{"n_layer": 10, "d_model": 384, "n_experts": 16, "experts_per_token": 2, "d_expert": 176, "d_shared_expert": 0, "activation": "tanh_gelu", "moe_layers": [0, 1, 2, 3, 4, 5, 6, 7, 8, 9], "router_score": "softmax", "normalize_top_k": false, "routed_scale": 2.83, "balance_loss": 0.000347, "balance_bias": true, "router_z_loss": 0.001, "init_std_router": 0.0137, "lr_router": 0.000437, "n_head": 3, "n_kv_head": 3, "head_dim": 128, "vocab_size": 8192, "norm": "rmsnorm", "norm_place": "pre", "norm_eps": 1e-05, "positions": "learned", "qk_norm": false, "attn_scale": 0.0884, "tie_embeddings": true, "parallel_block": false, "init": "trunc", "init_std_qkv": 0.0222, "init_std_o": 0.0222, "init_std_up": 0.0222, "init_std_down": 0.0222, "optimizer": "adamw", "lr": 0.00119, "beta1": 0.9, "beta2": 0.98, "weight_decay": 0.15, "lr_head": 0.00858, "grad_clip": 1.0, "warmup_steps": 314, "schedule": "wsd", "decay_fraction": 0.623, "decay_shape": "linear", "final_lr_fraction": 0.1, "batch_tokens": 32768, "seq_len": 512, "doc_mask": true, "train_tokens": 250100000, "steps": 7633, "dataset": "wikipedia_en"}
Below are experts of layer 4 (counted from 0) of a mixture-of-experts language model. Rows are named down (a neuron's output weights, with its number) and show model dimensions 256-383. Each number is 500 + 50 x the weight over its row's rms, rounded and kept within 0 to 999. Numbers have three digits each.
Before each expert's rows: a language model's description of what the expert responds to. This comes from a sample of Wikipedia text that the model never trained on.

# expert 13
What it handles: Table and heading structure
down0:469395503523496491491480436578517462635515505428570476584480429500533453543480522484485435517522506503473451576397525525462456442543380529531550544445523492444570463529397500490379497575504509460482521577455592426555514556537466473465461441560538558459469583532511522540519467511556452475528516471574440488512545448402545508493537492489552502521467598445550469504606444520455558536491
down1:474642444531468515506490548507502433448506515521542524412488514499456469531562477455617491443530561416473548433647437529419435582461540469439513451519513457433677512529469481519541488553503497564474524482507516483493486448387534428474496537512551559620544611410566584542490496473486555546414498544512499459509509535513442513436497570437521590491474502469453436536496423502497400419518
down2:565535378553495434399481540482409516553471579469454457572497469368491559554522479519498397584490551466489445497515427501552478422485437477569474498521446496437488512477443571534595481480489500348494444613475545531482553489480520550516534458524603493473564546460497446433553541483479561433525471446472593517523469605439527554489568507496514578443543478539610566516516544435493514457556
down3:351380566536484475440466394550538489455509607432459561459449445489484590433479455461511525535483456485450494557478502457600589479450518508497544466575476440454491516488510484544459573441511653507418429446567523489508491502565549466458435526528552504529468590530560444497500554544483524600427558462585430450536435497505467478486533483514544497472509604494475526558477504470460420531533
down4:447435455464466569517546393540515508584519545527537556478479427518501525570442490515444438613434490487528560576467488521417430443478519556546554479550533460515511488442524490469411521520556478473503534519595521444463523491502411475517524509414532495469520535480520427541522454518633464548567450425537484470489540469487523437402582538504539473390518585474487651505518485516506487491460

# expert 5
What it handles: Line breaks and closers
down0:544625501402502568559559526508466426578511481486422512447511482554520532473434442546539499436410556504471577461487494525477554471514521537504480512428446500504467469520408520526433521543481519479450507577540577422479535482527582472477400552508467502456522466490470504462369523509478515603515469507536518510453426516591491560598531530569521529432579405576431444500563527424525546411485
down1:468544466416488552463465476464532493536426452502523470598360496544480405497570556515549473581541550586540571465496513478513487448517532531540513481440550534500499514548391476509482452485520460433448465474520488487459520502496411463528432445468489497489459556571497484439586473473514323553571558520547574542470585485537453538451510499573483592524467579454501417563529457518545469444518
down2:538508565373522582585448438506534463536514431512516424471465499449515444535547607514464534563453552489518491515497510547442577513498447464487517433417569498507516425421447457469541482533485484429612586469431520504514480571397431441555518474548520459611515455518443549456439577501535352560541490402483605534481516482475583538512439523547430546570450447351547448456545441497554487462582
down3:458516488434522517334465389516464495513489489547577526569472409547491547484497588492559593500441477501508518535539505553596452524530518472449455461623492488514550558561452571500431480535519394465546449539532509470399566532576517565446536467350562484476480550413553550487574499569512410582500448464496433497447489598455555516539593516586490452468453519514577494472441470525411527491493
down4:539502518456480444463533531490508504481428507530495553508438533550426517483619484516463517496483453504504552561463456503584470501472504486459517539600569471546461627529505538587555526469496414495436403624485478422509453559510392438485457393473517487539407431524572559518483482498576571530524524600576430446414514428595466510482546528568483536518420579515428532579510491562485468451392

# expert 0
What it handles: Word-final suffixes, common nouns
down0:543434563525495510437462403509443469596569506519537463474475495487465441463533463545534535539475446563462526448504495514502588510496488582464405469513537538514592563487549560469522498442526460537470553481533531476489567457582475546518424469492515418503458466514593544511420449367581563485565493491529400480466516470479520496500550603506497479488496505551553625563594382449460426557563
down1:464491513565577477553504493568505549515446590524543559544502494560466529540533495549560444553491499491527456449561545529500396553501445515456461563488578508530482457579583439536526478528506547465579449533562585548589612416508468589487574512478547446463486479423484428492542441532566487458507540550498481569495500458438537424543405486445571518534465570536481588433446546466550523467527
down2:522543538474524456532467462549447557550633532560556449474547502552559480484494490481509497466570549420464344502527502566537450533453551577499569377528483460453464415541532495411618520474394458459500487451459512552463440553398548502447463519520458509508448399504583530537531542414520390439443472429473511544454533405466472569487500475513550514490534551494525511528487496525429537502423
down3:512384494511534463349510463503455424491466468504409508519487470465527510534523556602550457546436546460528330478579420563449438462487513457525536477502458483569486552429544427487528501476518490453485497555464529519478451493428465531523553463475524523434499439462544516509522403437576493441591535511406527502477499458489522544501486508425413467525575558535552528491447514479502582559468
down4:563496526509517545522487454523445464445458546461456449548549598441479482424363445510494435517490547458487461440602425367509497482546504439538507508453439516528430447512466496691450550478547438428466450579423532499490648526508488441536568522553485469535492467512452416485453576423488584548480534543515497430485525543558558478485461443521563434490492493501471522508559511506498521545452